python train.py --n_layer=8 --d_model=128 --n_experts=128 --experts_per_token=4 --d_expert=64 --d_shared_expert=0 --activation="swiglu" --moe_layers=[1, 2, 3, 4, 5, 6, 7] --router_score="softmax" --normalize_top_k=false --routed_scale=5.66 --balance_loss=0.0133 --balance_bias=false --init_std_router=0.00667 --lr_router=0.00117 --vocab_size=10676 --norm="rmsnorm" --norm_eps=1e-05 --tie_embeddings=false --optimizer="muon_variant" --lr=0.0075 --beta1=0.93 --batch_tokens=[32768, 65536, 98304] --seq_len=1024 --train_tokens=377300000 --steps=6249 --dataset="wikipedia_en"
Below are experts of layer 5 (counted from 0) of a mixture-of-experts language model. Rows are named router (the router's row for the expert), gate (a neuron's input weights, with its number), up (a neuron's input weights, with its number) and show model dimensions 0-127. Each number is 128 + 24 x the weight over its row's rms, rounded and kept within 0 to 255.
Before each expert's rows: a language model's description of what the expert responds to; "mostly gets" lists some tokens that are sent to it at least half of the time. This comes from a sample of Wikipedia text that the model never trained on.

# expert 13
Description: Word endings, concrete nouns
mostly gets: " hair", " ground", " horse", " height", " hand", " dark"
router [153 104 148 130 141  96 106 143 119 118 153  80 102 187 172 123 170 115 104 113  90 101 138  90 145 137 112 197 132 126 129 102 111 128 161 139 127 124 159 122  97 167 132 118 136 120 158 115 140 134 149 113 148  98 102 162 137 148 104 152  58 105 122  75  99 111 144 135 146 141 172 139 144 140 125 136 157  91 130 112 105 145 151 173  97 175 110 127 171 144 119 137 133 106 133 130 151  92 148 108 130 164 125 131 146  98 129 141 107 116 130 127 140 105 151 127 110 108 133 113 167 118 123 139 121  97 102 142]
gate0 [120 129 114 119 128 115 135 154 155 101 142 124 115 133 106 123 165 152 115 133  83 173 127 101 101 112 175 142 155 162 128 108 138 109 123 127 152 138 129 143 142 138 154  90 109 140 153 197 159 134 170 122 131 145 120 111 103 113 111 100  99 154 148 118 156 109 100 105 139 151 128  95 106 111  85 100 165 135 133 115  70 119 126  82 140 100 136 117 117 160 141 135 114 151  68 153 127 123 134 140 121 159 121 169 118 137 106 157 126 109 114 119  91 140  96 143 158  88 129 156 164  90 132 160  85 120 119 163]
up0 [ 94 176  83 127 108 105 115  92 106 122 126 113 141 109  96 113 107 151 126 154 147 153 156 134 161 146 142 117 127 111 121 101 151 149 133 104 156 101 150 125 142 181 134 128 124 161 106 157 156 117 129 131 136  96  90 143 154 169 171 128 130 116 151 116 147 149 150 108 151 161 130  49  86 141 115 103 156 123 110 128 124 169 138 167 117 133 151 125 102 117 156 174 136 117 117 134 110 131 130 128  86 116 149 161  80 134 109 139  71 125 126 134 107 127 151 139 141 160 148 136 110 136 192 113 123 118 113 121]

# expert 56
Description: Sports career verbs
mostly gets: " won the", " scored", " winning", " made his", " won", " playoff"
router [131 118 108 145 116 111 140 185 131 135 114 127 108 178 160 163 111 108 117 142  92 108 150  93 113 154  94  90 146  99 108 100 150 109  99 133 176 106 142 149 130 160 132 117 130 105 131 144  93 170 120  97 116 149 137 162 149 161 153  99 106 131 129 114 104 127 142 117 166 129 149 136 144 141 154 111 122 125 163 111 132 117 133 125 127 157 134 115 141 134 163 138 137  96 141 140 129  92 131 110 103 111 167 112 101  62  95  86 146 116 122 110 165 126 172 174  70 112 121 119 129 100 135 183 156 137 142 126]
gate0 [158 110 144 165 165 118 154 127 159 108 148 171 113 111 144 171 136 130 121  72 129 156 153  73  71 100 118 129 129 122  86 134 116 131 127  82 108 133 116  95 133 140 122 124 152 143 120 144 114 144 129 147 136 139 120 139 117 115 119 138 120 162  94 175 138 112 142 140 118 156 103 198 125  85 158 114 141 106 157 123 130  95 127 120 112 143 142 120 100 159 102 142 107 130  80 124  82 123 130 125 104 112 135 155 127 135 129  90  87 140 147 154 130 133 102 143 105 105 115 159 147 165 124 123 139 117  67 168]
up0 [103 137 152 147 139 127 148 102 151 104 117 124 117 127  99 117 133 118 124  79 144 122 123 141 117  67 186 141 154  99 151 126 108 143 118 150 146 151 108 110 149 115 118 138 156 111  99 117 126 116 138 111 108 137 173 137 151 113  99  99  87 116 112 157 119 133 161 107 124 173  94 125 152  95 150 159 161 144 134 176 144  83  96 106 142 110 112 127 141 149 125 147 112  97  97  94  78  66 115 103 166 137 111 152 105 131  92 142 126  94 115 119 103 170 118 106 157 121 140  80 148 152 141 148 137 143 132 142]

# expert 48
Description: Determiners and possessives
mostly gets: " his", " its", " their", " with a", " of his", " her"
router [ 98 159 114  96 129 113 179 181 147 124 114 202 106 138 151 161 123  82  95 151 129 127 165 127 110 138 111 105 115 126 160 109 110 130 144 142 138 135 115 109 138  89 107 112 121 101 144 138 126 145 159  79 168 131 157 151  92 173 106 119 123 142 152 131 123 175 118 151 174 106 110 120 114 176  88 108 147 169 141 113 155 122 116 106 118 104 101 137 169 137 127 150 147 110 137 112 131 123 126 162 133  92 135 131 100 111 133 153 125 135 102 111 131 127 187 138 108 121  81 117 140 152 153 144 121 143 145 136]
gate3 [136 115 111 112 134 134 119 115 163  82 143 114 119 171 140 154  88 138  97 112 155 158 138 137  86 133 150 127 116 158 129 123 207 109 118  96  98 149 144 140 125  92  80 126 172 164 152  90 119 123 137 155 101 128 126 100 135 150  84 140 103 165 124 139 122 159 128  99 125 123 108 128 142 135 149 108  98 164 155 116 172 117 127 146 111 103  64 126 152 153 161 115 119 106 129 127  89 153 112  91 129 133 157 117 116  97 136 159 120 119 136 132 125 151 122 113 135 132  72 136 126 117 156 110  90 148 117 162]
up3 [147 131 126 102 116 127 125 142 111 116 120 128 143 135 151 120 158 126 120 168 121 136 154  91 139  98 145 120 151 155  93 134 162  93 129 147 125 141  98 129 139 131 146 158 102  95 116 102 165 132 155 151 156  83 162 130 162 176 118 130 174 123 137 110 146 118  98 107 140 150 149 151 120 108  75 146 150 155 132  63 144 116 147 133 122 101 128  91 114 151 171 149 125 125 112 145  98 152 123 142 173 136 117  92  87 132 140 106 133 116 104  56 133 137 163 103 153 127  94  92 139 114 109 106 107 148 115 176]